{"experts_per_token": 1, "hidden_act": "squared_relu", "balance_bias": false, "norm_eps": 1e-06, "tie_word_embeddings": false}
Below are experts of layer 3 (counted from 0) of a mixture-of-experts language model. Rows are named router (the router's row for the expert), up (a neuron's input weights, with its number), down (a neuron's output weights, with its number) and show model dimensions 0-191. Each number is 128 + 32 x the weight over its row's rms, rounded and kept within 0 to 255. Numbers have three digits each.
After each expert's rows: a language model's description of what the expert responds to; "raises" lists some tokens whose logits its average output raises strongly, later layers aside. This comes from a sample of Wikipedia text that the model never trained on.

# expert 9
router:112129115104103121112112158152119063085112172120152106105116098143177153073167130126113111125144111176150129163150140127132195108109109141099118116094111109117108152177133166149110135107108146101106164122105207157171115066082141157114084139167149100106115111129168123165159113099145156166124184089105132082177124152177191051068113165086108157076169128106154151168104110093087126138104144118125103087092096129170140115152122121139076195100114105050171139118066120130083180172093123152117243122129164161123117091099182056104107097084110170161146112139118141171164089118152110134
up1:075135100110170124096161173140061111128119100160096136131137099146161071146141133120123136081117098083140173131168114130139138159088136134076113144110160211127087075140114093141114081172192109154064113105124112126158105165083167171187138087141143124109105123136114143118088132097157210132104149142192088140116149120066124099152123191112154134155107076146098146124143189086138140148129105179147121094108125140176176129126102098104149120086162120146081122168130154057140127129130132101156142177092132179166081113137125149131089138081146175246110103134198126121156127151162053149
down1:121125175190077123175122157129100149159078166099160136074140133081132114069107170061112204097161111118078106105173099120168168168110186113101094133180097134149106067196116145100177103101222110127110163137153164158108132146164112155120102154121122064141136174121144160108127105146201094125171122119159159146128130131113084159080193111104130141169125087171148134117144136119129113082151111107094120188137154121139149115063167088083110121050153110184134147086153135134134123095155105089100148095094105093142122145138132144161152113047154095161101118078075150111134125126167129148
Description: Short vowel-consonant word pieces inside common words and names, often after an initial p, b or l, e.g. fl-op, pl-ac-ard, j-ub-ilee.
raises: ",", " and", "-", " in", ".", " of"

# expert 20
router:146122102160105162152154159189189125157142139195102033128179128126132136139123161084129123162141129175146157205135108155095126065038127162151153127117151171143111198124146116055168154149137080073124120130182143156092067172134133089140069116147060158133150181131124116113108116161132133150150127113107122112155097131092130152128091120098110177127075143144072141084137175101108170092115073139122120150119108116152125109176131103061178152158144065138128149073181126106098147114084112126109108069101102130099108098128114087188148128166155129128169139120119159144157161122126211120
up1:078136118114094149158106139120153163137149124159103124073110121129130133127130181133140144025007110144072174084156132130082113056085095121128149155088171101107135138148074127086092135134078141131112103209159149118076096073140181086111146106140157145167100174140150091130170119125076164112141141075147134088100126177146138198091116164143149143097138129127159104165154152061098121171127119138132138133119100166187144128139120100087050099155109135124163130085138157136115118110145154141100102159100170102114138093180106078152155119140099149159164132118118078106138132151163136029
down1:128144137139173136123084143130115117104113121161134133114183129129134095178116130172134169135131152158102110169147118133193131159091073159173069162143126145160123102058094177164192164106170097091185120130094108127142130160179150132123062136144091071098200161104140104133114161141094186100114105115071153196147115144113134142120133109158175145102177119186164153040100133130126151165180140176109126072119121104079088114145069080110130084135136113140092112159068067090146109125127139126027161119169134111156120187114164178132124114126128126086066138102128064129105117147136127119
Description: Suffix pieces ending verbs and participles in passive phrases, such as -ed, -ated, -ized, known, noted, followed.
raises: " in", ",", " and", ".", " to", " by"

# expert 6
router:167117146114141111137133146123097138106168140102099074131113144104180082139106129171121139120113137105084144109055128143190126110109154125156193170145153129122109149089169106102121102125083156125088086112147212138170167126147093108103134110166114136195114186121112067137154145093103122139150103083118151147136191131145183117168115201173103180099121143147142206080154158151080114119110128153109117085073144115142091101106120108116110103104188179090131085115167134102156104176160151025196154114099145102116100098103106111136081103053093069130171151140165107121075100170146155116
up1:119125112106173163156138131118091128135141144095114090069145131122073109158083098091107155123197136134193163102111058125150180131082131157161137127136134173148143127083137128158073129162136207119127176093117116105160086132159113120131114116117147095066118100131176127090120090110167181088130149167149153107156133112083135138121050126150122102132159196151145161095104132116106176181178095057146087157187129158089129103160089156085091149050169126147157128177098128226151120096166151120107117099164077128140110144176139108115108122127072120128121128112132209140174184085113126117
down1:160121127145124111072098093174125146104142114109120105116085153159093105107145152155158080100135139144106110153200056097127045149108095115133126100144107110173097120138085123166131149143137141187112108130084146087179128077143098152122109172153114152107194099103131067159164177130202155136095179118181111140153082177146119167154187085070155087153087045135133117095102096140106154121146157145114148090096126142176117196088096129095112185144096114141111185154121126090100128110109126172141145129091121156131103080072169108117165175141150099047184120117119066143138130094107155163
Description: Commas ending phrases or clauses, plus and, that, which, when, where starting the next clause, e.g. "As a youth," "However,".
raises: " in", " and", " the", " as", " on", " with"

# expert 17
router:149103084055068147114148127146149163229121104100206149176174150185065087110077100117121091115104059122171124130176081120046117172137157208114122127159071110100144144090086174151124150138158106142099169087105136107128149140129166180171147106074111138175082103131116162110156130122158169138151104081116129123126195145112102159126150133220137157141120139139115148133106134120134074124132140098099153141115138126083077128106077141124152120110132143158130146067049119104133198110138086119127143155165124144082117110118098106105184127165090145172176134117145134112156118143147128157
up1:108156139095157159167188142172183130139134113080123171120091092203121118110082085156107153131097103148145126099170166117163148104133098097092080094140138105101156165123072148187120118152093072110119137089151154106164114099089179089112121090140078175153136138117159129174084158156167135125116096155119165171131204134148077108147177111147143115119185117050121111113152150122082161153119115165167124116116146216055131154117152094183119052097150102139119144122081192150146172125135138140050100143134127130106129109076168119167175112105105108133158128129169127058147077123109134083
down1:103160175129089141139136127137173105159146085165134198143130104155110080117096083147184136155161136165162124099147073170133061126140055141139166114155117117103144118134135118132162142202081082127113119084162177137070123129163131115113117149115119078125141131128098121139056145144131119140108122167069158184163166146139148069160144103143119183067168112113145095096127161069116168109202153176118111084123160139079087123146175110172103098023180149109116155133151169151098117123185146141098149143094133171138143116092147139111073136187109105115138109070188134120148175124179104097
Description: Head nouns of institutional and place names after National, Royal or the, such as University, Army, Service, Academy.
raises: " and", ",", " (", ".", "\n", " in"

# expert 16
router:142104096124172149170185158081165148078121125167144052163093112167147111158134163137111112110110142143114111132115106165129123148071102118144137138101070176126084057104147089150165139160075146117151089119140101096112135080140114135109075126069161165115174162108133103147122165103128105121127085075141142146111114088167112163147151088087154151095128092164177108091134145138166092132150098111110119131121101117151142199188145171057145185160079118093151119152105082095121094122153122147189058173066125147083114083124127171147212133208110173103126166117110159177122172166139174119
up1:131104121142171118105127164103101182158103113123169129180132098103190121140125083124119135178106121143072162105089155134161125088077156142162137096111123155099107076150120072075144154159097049117156113108102038159112072152126100109121087117127117196117146145114040176176103180139185162118131110068110094145192124152155093163077139186126139131130113155139092145172193154123090109130145139091122115106147111118132114117154149131135136141135074090172185093132136166117129144157098155181135071103175113094112142143162122202156187120114141109082173144154154108141114174176145092069
down1:130162122117114121148155103083134169102127112059087166146165118108166165168097127171198182114081103088158095139167190111115159127151062141121089152123205107025067120135157121142132130042093148119103124179091104115118135057134115127157119120138106168172142150136111118172064125162139193092115129093085168124150074147152145156126150117176166129144093180146134167126139114098112090140099142107103137182117127151093081070139114145084098164124070093123151121083120110175145105161168153082145083080169109115132118117063090138121103100107130151148146118120133123168133190080142135098
Description: Verbs and particles of movement or life events after he/she in biographies, like went, returned, moved, grew up, plus word-final pieces such as Kir(ks).
raises: " in", ",", " to", "\n", " and", " at"

# expert 24
router:090187110103101120202115086125129168106139133144133175128145099128107088109111061126101135118110157082138132152137117126140143184161131127156140124187147121094158091120145092139127167092143124137131163173174150078124073108144117134112144141127114143107165194052114133122167162113100056152070228106097181148111112132145123063100116170123180091153110145096084118200123098114121128110096141120186129185154126104107105112105079141126102141147105114164123134089191175133099135137068196110125132164172114167106159138148171067090095149135140104178151169121078173159172119109143070191
up1:133133127134137150155121098192163115123129105106104113123178097135119106133087110200148170158166182168155112157094132118149043153130142145150122152095063175125164165149105097109165082102123088158110131149124133134083135105173169153102141160088125166120100084072060172154159106060143153137138151144127184131149141074122096107180120111129130101198159072144108122055173105167162172101091137106133106168154182118108143167094092071150170107097119104174115168121167139120153087124109146124017080125199141105135095118125144104140160139149159108080098116167111118091155159146155146087
down1:169159139149110079194165126171165147074155175118151143138141091166111161151109160141149194113076129111173098107150154165104108094127097135150164090076157112154202141094145187138106075055150141200114168155138128115107132138070151089128111152131117151134130106103119122159077093165120186125149124123126163107107101119088167184077121175125195083178134085112086128103100121164175125087121107106108151100088158105162161096154101109145126149131122173118060095087049195138147150142110079115055112076130143145089078104124125081152143107117124109138118169188167145148149131082139127127
Description: Middle pieces of surnames and foreign names after an initial capital, e.g. D-umes-nil, G-ins-berg, D-'-Oyly, Kramers–K-ron-ig.
raises: ",", "-", " and", " (", ".", " in"

# expert 21
router:125102123096086123170159130138153134113101131093141125118117112117148105174202152077134083136108125146158179165168167115093101177146121131175111136117130119127104119115143131089139140139141112137167146106112127112188075036132180161135120070115103128142134097116113130088178065110161169151137143136091120165132141135073162080145133124200118073188164084187090193074161117160142117178102134073163170153130115129136087140055202117098119116113081102112163138124113133100093090073132154165152116130073161177100141147103161121154156153221106149140095168100101125080180105146088124182
up1:194045079080134114092121150136148140151090112166166120132141119138036089107180131156147127122182102115125171094155133124121129117104133132138105124138118095123143143109125160113141112167112117125116151106146132135127113088173137111180107148178138124094100149125077181125157112143147121084087124144101216171116138147093061188099153099194104123125140101120133106079166087135118194119110120081124093145080107128119119154156093137129219121085163185152104100120143124130163110103163098149187106081076145104192148093153129193219178087118140169111089146108114054106101077113126147148
down1:087152142122181151122151146127139166125152131119131087164097075150097113124138118103070053112076118127088132138104132167188145092073100153114133139135113159194122148120102144134128138126114110139161080182122113133077082146092109163116039143157138180096134139119171130105176112120146117094162157081163156103105205101173120127172121131113100138118130161076150134136092088160126157112184125057096119103127169193128147163169099119119124158184158156136116115093076157103102174175171108090116124127048138126148033129143140177107184154130121077085082171080112141101147159071112139161
Description: Markdown table header cells and divider rows such as |---|---|, Votes, %, Apps, Title, plus section heading words like History.
raises: "\n", ".", " and", ",", " (", "-"

# expert 23
router:172168131137173109131149144102119130126122109085125109074140091163089101139104118110128182156106117070148062172139221150136098180131119111112120160131142081166156139145169122172184156195134131199193195108105145114130168133079100089169110124120160149112140052081110133152170163102133132169108084127185103120137141149150129149120120073116112088132113118102108153174084048150134164104104145167170164192130128121165120157155130123159120048095124094151128104136109159139163103083110134129116136153052116140067096168116156147104178079164108115098176159123090126050143108135130153128
up1:094126083120132120126093139138126127115100136132095107137135111165091174072121077129120098155118148159096128190120169165140115083145195160189081154129083108106156102045106142150117185200082151155136118135144113099080166095129103138103117081100090116124141110170215078134205165164115168065141128064121112118153108189103208125127144102157132127097155182057134134089107116106161104168139135139127115169158124126159120089171181105114123157196146080092142178165132180156151157149183097168090092110106131103142113145138096141153115119138132120104171141097209107101107139115118115111
down1:114134158099126162130162185126102116136093145146122185102145103122113121103132101150110093165058118139112153130157047105179072155162115137151151189139092117118125100103189097070178147096121115166153118105140138152108060124126104142137124095151081115131112136140115124136122105154062117124133137113107094095175095121066130114094072066129091126090069117154086140121193120168140158127065120162126073160114152141146149124171144177065157124068225171122140136088159134173095131095196124126074174134139170198174135146153123160096104119099162173152163109134136174088152156078100132157
Description: The articles a and A plus sports words in rankings and careers, such as No. 1, League, won, Triple-A.
raises: ".", "-", " and", ",", " (", " |"

# expert 11
router:109097126152135153137094134091154147124171170070140172117137180203126107110179169126111125050101160075151124138136111104194132102143098148140180056129155160103116092086161096105156155106167149127178146153069154131144114139158182156112145140205111129137161124150162079138083136066124158094075115173113135094082112150193102155162091099208083158102152135097112159179121051134157134150144146103135153096098085142106128158118125145115192130056100159123140100148159124130128087161115106087149103160177085151126111162070101136157141110116128161105159145110134172065123181108146098153
up0:074142103098103111135090112184158161129134098157071140130165155205123114131076135097127114126140126123116141129152110123143074091090160126120124132095102156181178117136092096134108132109154157149159194130193092113056079131092090183092169180135089173094030144156134118116119165108178132150159113139122138161165155162203134164138088171110161118109155157171106185102124119116121114119102105191158149146142103106121163064128106117139193138129165129068090171128161172084067148078132097184118162138076142131140121196058139136109131142109138077119151080120136095146117136100142113086
down0:181140136095142212124165099114126113153117124125200100171087063127097077103110200176160159143132116089137092148096141160101123135178141120121137092151172115094117142095094156166164137078092121121109115096139166089141118122148103119151055160101113097137079121142126071127139126130164166120105175117165199121128116123166190106121154096086095192126132142126053161162130104104158088132166105153149085172134165102150156169132106125147100130066129143180156142098122130109144128122133128122205159131141074130042099070170151116060119100152171161103153200100104120090124090134125128187
Description: Final pieces of proper names split into fragments, such as Job-ie, Hind-ley, Dav-ao, plus some table pipes.
raises: ",", " and", " (", " from", ".", " in"

# expert 2
router:110125115111112138122169098177143145107068145131182114087078144166120141143138154111152123151138148092152074140162122093118075130143097106169139163093124181139179039131094109165130104145082164144078112162082126128150084199139124153174188165126143104128160116156116115166128148154154143158100134115128098120162110199081107150095173164104151158168171144107131153074168144136171154145078176098097086090126088142119140178130103112078090087210100091134157112108057151128098125161154162171138112145177104072094141136147095123130124123109107133130113133235122182120098139123075056131
up1:189107156096159147182075111140132166136166130110134135127077163141088106103141141119119121139107097154161224110043161117157150104107143135162100204107131111123112128123100128132148080186124159137168126136090143168139050093130125154079151107218141125109098173141107113112187152149082170125110150176115109127158108085121139129133148108054170138099159102126118148125110110122160148218137147134094102128146124088125119101015091099114106111097144164112118100096102120098131126183077153130109141134154144131176176120152180178171110114127123095114090091160121197081098183128162150119
down1:120119087145168120191137116156211133166056130155153179164083118119163137138178121084093166137099158100156130195182122139110134154065200099118155106144149125147177135141193072112101117146161162183080144127132172131110211085162100135146122162079093088164130097143133091164101143175124124138123123078128174148125135184108140143151173136130128099113141078161092146119091086056158188138132125108065198096119095126127070138135109094101119149116169169145108129089146128121156129105084079127101067115134132151117140070117145071099108128143127125065077141116138119148144161112167105153
Description: Field names at the start of infobox or list lines before a colon, such as Born, Genus, Genre, Launched, Website.
raises: ":", " and", " in", " to", ".", ","